From a checkpoint of a small mixture-of-experts model trained on Wikipedia.
Size: 8 layers, width 224, 37.2M parameters.
Experts: 144 dReLU neurons an expert, 2 picks a token.
Below are experts of layer 5 (counted from 0) of a mixture-of-experts language model. Rows are named router (the router's row for the expert), gate (a neuron's input weights, with its number), up (a neuron's input weights, with its number), down (a neuron's output weights, with its number) and show model dimensions 0-223. Each number is 200 + 30 x the weight over its row's rms, rounded and kept within 0 to 999.
Before each expert's rows: a language model's description of what the expert responds to; "mostly gets" lists some tokens that are sent to it at least half of the time. This comes from a sample of Wikipedia text that the model never trained on.

# expert 19
Mid-word pieces of foreign, often Italian, Spanish or Portuguese names and place names: Scand-in-avia, Hisp-ani-ola, Gonç-alo, Peuge-ot.
mostly gets: "ca", " Italian", " Spanish", "ci", "ista", "ini"
router,181,181,225,217,237,185,204,201,251,161,183,179,223,192,187,145,201,142,233,192,176,206,167,236,250,105,237,221,189,167,190,232,241,200,220,183,197,224,195,227,172,167,185,167,206,201,171,223,226,190,158,196,203,225,171,221,210,195,220,205,210,199,246,198,225,147,218,187,208,257,194,240,208,169,169,147,184,231,211,177,217,172,146,162,187,207,213,229,190,219,147,194,184,242,252,228,230,198,183,177,213,188,246,252,206,173,222,173,206,223,226,187,216,204,186,230,216,205,173,155,188,221,211,172,159,171,215,193,192,209,236,279,185,191,261,190,229,221,208,183,236,162,197,232,210,265,208,228,169,199,189,215,233,180,228,183,201,167,160,221,235,191,178,184,218,263,203,179,202,214,158,141,192,159,198,209,204,156,227,254,152,168,175,201,227,210,219,212,201,202,195,229,247,251,228,163,234,187,159,173,175,105,226,209,196,197,211,231,199,146,255,207,185,210,210,189,190,176,222,137,158,145,138,141
gate0,172,213,205,216,183,177,238,254,205,180,247,194,254,233,149,157,190,159,199,191,245,218,264,174,211,262,176,263,236,180,207,182,191,218,227,183,195,180,160,225,203,225,239,234,213,166,155,204,144,195,197,197,182,215,178,250,222,206,157,241,207,220,234,192,270,202,166,216,211,222,208,234,155,132,193,226,158,195,210,203,174,223,151,182,207,180,250,177,175,220,188,216,200,189,200,204,197,197,183,206,214,212,174,179,175,122,184,209,211,238,188,243,233,167,225,230,236,149,200,204,207,151,178,201,199,190,160,216,227,188,194,185,235,188,204,161,246,192,199,216,189,190,194,203,238,215,215,191,237,224,244,180,138,198,218,184,212,254,150,182,164,189,246,184,185,195,190,233,177,220,175,199,177,247,206,181,196,192,229,219,227,135,183,253,228,204,221,222,209,232,230,247,242,193,201,193,244,242,257,223,266,278,235,195,268,227,224,215,203,173,223,230,132,208,186,234,173,174,203,238,215,244,164,185
up0,179,225,209,231,159,181,197,175,183,154,196,189,280,204,170,202,195,263,203,196,159,202,187,226,188,182,229,236,197,219,184,246,188,231,209,177,192,216,196,229,180,184,193,177,210,212,260,218,133,195,266,183,167,203,188,160,130,161,178,224,177,192,232,233,247,207,244,237,176,248,212,182,198,171,159,231,148,220,197,224,185,205,159,241,228,200,291,181,117,203,204,239,215,200,202,216,197,204,229,206,183,183,196,198,181,171,168,142,206,221,199,213,168,209,254,191,163,174,177,214,191,172,196,194,210,209,151,201,212,233,228,230,211,197,198,176,182,212,168,252,165,182,151,173,173,218,207,212,258,191,224,198,171,165,230,229,145,216,179,142,123,209,185,160,195,171,196,181,150,231,199,184,215,188,202,222,188,177,236,219,206,168,191,226,195,228,212,192,234,278,229,251,244,225,188,198,217,231,203,202,228,186,201,217,239,135,203,272,227,199,205,151,176,207,213,217,208,208,127,216,215,260,190,204
down0,242,223,199,212,180,189,184,170,225,193,243,228,184,199,204,246,192,193,228,201,209,215,181,169,206,185,259,144,205,169,186,222,177,164,219,208,193,197,167,176,165,187,181,191,260,212,197,168,176,118,152,172,157,189,233,205,182,182,217,164,214,252,234,122,169,183,211,186,193,230,197,176,201,170,209,224,169,195,258,222,174,239,140,196,257,166,185,191,256,181,224,245,142,164,238,219,162,207,231,147,195,223,190,162,199,195,187,209,152,209,175,217,160,225,152,193,181,202,189,264,180,179,148,170,219,182,205,167,164,174,249,182,208,203,184,257,198,165,197,209,237,184,185,202,194,185,239,189,230,203,167,209,219,218,169,204,167,178,228,213,146,214,188,212,245,200,238,174,222,212,191,169,223,184,168,217,254,260,166,207,198,250,219,203,186,202,224,200,280,167,210,238,178,245,218,244,191,189,177,229,254,182,200,134,229,204,263,218,225,201,234,206,227,179,165,237,138,219,205,243,160,220,195,229

# expert 31
Articles and possessive determiners after prepositions in running prose, such as the, a, his, their, its: with the support of.
mostly gets: " their", " his", " its", " the", " this", " new"
router,197,211,185,230,184,235,206,242,194,189,165,161,172,199,236,203,234,221,181,209,170,174,228,174,214,205,200,172,174,162,167,152,228,281,203,185,181,183,199,224,189,201,246,214,244,229,147,167,143,159,188,196,201,244,173,219,256,173,159,193,207,202,209,211,186,231,212,206,143,188,251,152,188,219,232,158,198,206,250,254,262,172,261,181,174,168,201,144,162,220,154,226,183,185,158,222,209,166,156,207,235,204,190,196,188,234,173,173,216,270,183,198,222,178,222,241,159,217,220,223,198,232,218,198,166,157,235,227,213,199,151,188,207,196,200,186,179,203,128,217,174,219,176,220,214,207,234,188,183,224,234,204,178,205,145,263,211,205,148,222,223,206,182,244,178,204,162,214,164,177,184,192,252,234,212,237,254,170,193,202,213,214,164,195,189,202,207,142,202,235,144,204,173,116,218,206,163,218,211,185,208,176,241,206,238,224,249,162,165,197,215,223,187,177,163,240,225,226,240,252,211,152,185,188
gate0,228,206,216,237,200,198,211,199,166,217,214,245,241,181,253,236,206,246,250,218,192,182,213,195,192,217,229,196,124,179,174,198,145,222,227,139,188,207,206,233,196,235,205,228,203,150,166,171,162,208,193,266,148,248,138,219,178,197,160,222,203,160,257,186,162,258,209,179,193,229,166,201,210,132,196,156,221,188,235,211,199,212,230,235,152,269,203,201,172,244,240,162,212,201,201,188,195,216,195,217,235,209,206,197,148,193,202,216,166,162,191,250,216,191,266,241,202,208,204,220,139,212,230,197,170,168,207,193,205,180,90,152,231,228,231,266,211,185,154,211,210,202,210,204,202,160,216,200,185,212,174,192,208,191,254,177,209,180,221,164,153,184,212,175,214,217,195,206,201,209,229,211,191,228,168,224,206,151,177,260,138,204,196,179,254,202,151,208,247,165,238,236,174,225,171,230,214,217,202,217,183,210,223,191,220,234,151,188,145,210,229,163,208,224,180,222,213,198,178,183,168,188,195,230
up0,230,119,224,223,199,185,198,182,192,186,207,210,156,198,187,209,189,233,185,221,207,183,212,212,152,228,214,175,195,183,174,194,221,156,273,250,177,176,190,195,198,230,226,185,211,184,185,218,270,180,196,175,190,187,175,205,207,188,104,202,196,200,204,197,203,200,233,199,212,227,233,217,215,165,254,140,180,214,238,214,209,244,240,182,169,229,187,199,239,198,210,163,190,196,253,181,218,133,194,138,201,246,220,208,173,199,185,219,168,232,220,153,182,229,197,238,183,170,214,241,179,188,223,218,219,177,241,205,181,165,153,265,213,181,245,228,177,220,194,221,217,213,228,226,206,216,177,215,230,190,198,243,203,235,188,156,158,203,187,214,165,195,118,230,210,166,211,197,198,207,190,243,153,241,163,256,232,207,180,292,130,138,197,226,262,189,195,215,163,162,171,228,173,192,217,197,192,190,160,246,212,223,223,217,269,199,198,165,151,236,158,238,246,168,190,196,196,206,235,162,181,186,221,184
down0,175,237,193,174,172,269,185,204,217,143,223,202,232,235,110,171,241,179,226,209,176,158,205,197,198,219,216,263,233,186,233,198,183,216,138,229,203,195,170,211,239,180,214,168,259,207,171,177,157,146,203,250,173,239,191,201,185,232,211,226,179,231,214,170,211,232,197,208,232,219,155,194,194,202,171,208,166,167,225,223,196,240,186,229,174,199,257,234,165,203,196,173,187,189,205,227,203,231,154,204,231,171,195,143,196,144,199,235,259,235,227,193,233,187,222,229,232,233,224,205,217,170,112,209,219,194,172,212,257,190,218,231,234,154,248,190,168,238,209,200,194,182,219,180,174,163,168,223,192,205,207,236,269,156,154,147,200,212,211,220,203,220,190,228,213,172,238,200,221,194,208,216,131,168,174,214,203,195,157,181,217,207,232,199,176,155,246,142,196,201,211,224,213,141,220,192,197,239,249,202,247,217,218,227,211,159,227,184,258,237,237,160,188,228,189,220,179,214,168,239,159,221,199,206

# expert 36
Nouns after in/the in phrases like in respect, at least, at the time, in the 1970s, the end of.
mostly gets: " respect", " least", " reign", " time", " 1970s", " favor"
router,134,254,213,183,169,196,212,206,167,193,172,229,188,261,184,205,228,209,210,225,192,184,225,203,221,170,210,185,202,298,214,180,198,205,183,226,202,207,147,135,214,137,228,204,199,229,211,205,141,210,162,239,183,199,183,186,225,161,225,217,234,200,227,188,241,248,223,202,127,152,173,212,241,216,202,171,250,223,207,132,191,156,196,214,151,181,234,224,146,223,180,197,172,208,188,171,206,141,189,166,128,186,181,222,247,252,158,193,254,212,241,234,186,194,224,218,262,216,143,187,172,187,172,209,242,215,200,177,158,217,172,152,236,165,168,209,220,197,188,244,237,204,183,211,207,255,163,191,211,233,232,144,193,151,241,198,222,211,181,160,201,228,200,166,244,209,212,146,213,234,199,131,206,224,234,203,198,191,181,216,215,230,184,197,225,174,202,219,224,211,231,173,218,167,225,192,183,198,209,192,209,176,201,221,219,184,226,151,183,216,233,255,224,157,202,212,184,230,272,197,210,168,208,202
gate0,187,259,231,217,231,232,202,203,188,207,182,164,207,188,191,233,199,178,218,173,169,204,206,142,173,186,184,221,234,170,162,160,180,189,165,223,196,192,196,244,219,157,177,277,208,130,277,167,179,158,210,212,211,172,190,194,144,169,162,179,231,212,211,201,193,239,194,148,215,250,182,195,231,217,145,175,229,186,207,212,181,206,173,230,177,177,197,156,173,144,198,167,183,168,205,180,160,219,144,209,169,189,224,213,237,214,216,192,135,200,253,159,221,234,185,236,192,173,153,158,122,213,222,230,172,229,192,183,230,217,200,181,192,231,141,205,230,192,260,224,208,108,199,169,190,177,243,202,224,194,173,224,202,195,144,172,177,213,228,224,216,199,262,170,235,165,169,191,193,227,188,211,156,207,227,202,207,199,206,258,235,181,217,153,177,207,213,207,138,177,188,215,219,241,252,219,188,180,177,219,204,221,184,242,205,195,187,180,164,217,212,120,231,233,187,169,222,196,147,171,221,188,196,226
up0,183,200,223,165,186,243,217,240,144,204,229,133,240,197,226,211,235,239,165,203,258,186,209,216,144,186,199,261,202,201,153,200,210,205,223,189,205,156,219,233,220,158,179,240,213,182,218,190,213,229,207,211,235,190,210,239,188,218,136,227,161,166,175,190,148,202,231,137,267,278,177,200,172,191,243,198,208,206,196,209,229,236,193,226,224,193,211,145,192,198,220,255,198,241,177,151,168,177,189,221,261,192,214,192,226,215,124,270,237,215,248,170,240,234,217,191,202,233,177,200,205,195,172,243,209,258,193,252,213,215,188,203,212,152,184,179,249,176,214,225,203,220,165,199,198,221,162,160,235,236,200,243,193,174,186,204,210,166,161,182,210,225,197,154,229,233,213,202,197,175,215,195,219,209,144,211,177,165,186,230,162,219,188,161,211,177,190,190,203,230,203,191,167,201,193,161,131,235,148,201,208,167,166,201,245,209,222,166,192,246,222,251,209,193,184,247,195,216,204,192,236,121,215,225
down0,197,206,151,181,177,226,232,170,197,184,250,192,239,221,267,269,191,224,212,167,235,198,189,186,182,131,242,199,188,222,143,204,187,151,264,227,245,219,174,228,179,221,203,260,232,155,235,222,266,214,182,179,198,190,201,216,222,163,219,195,256,232,170,204,186,233,150,219,180,214,184,176,186,220,199,171,234,225,234,209,239,221,211,161,145,206,208,159,149,166,233,195,212,145,154,189,195,242,209,197,225,194,203,183,160,162,218,186,179,195,226,169,207,173,183,224,186,231,209,226,193,154,226,233,219,183,184,194,210,200,201,193,180,210,199,267,195,284,203,193,190,195,168,192,163,186,225,254,167,145,173,181,192,258,221,177,191,240,126,232,147,237,253,187,163,182,215,169,182,194,200,172,206,197,189,147,179,180,160,245,161,236,272,221,194,207,162,171,231,204,163,201,203,208,200,213,208,176,205,149,198,210,205,133,263,183,168,205,174,180,176,197,187,192,210,192,249,196,228,198,210,199,244,199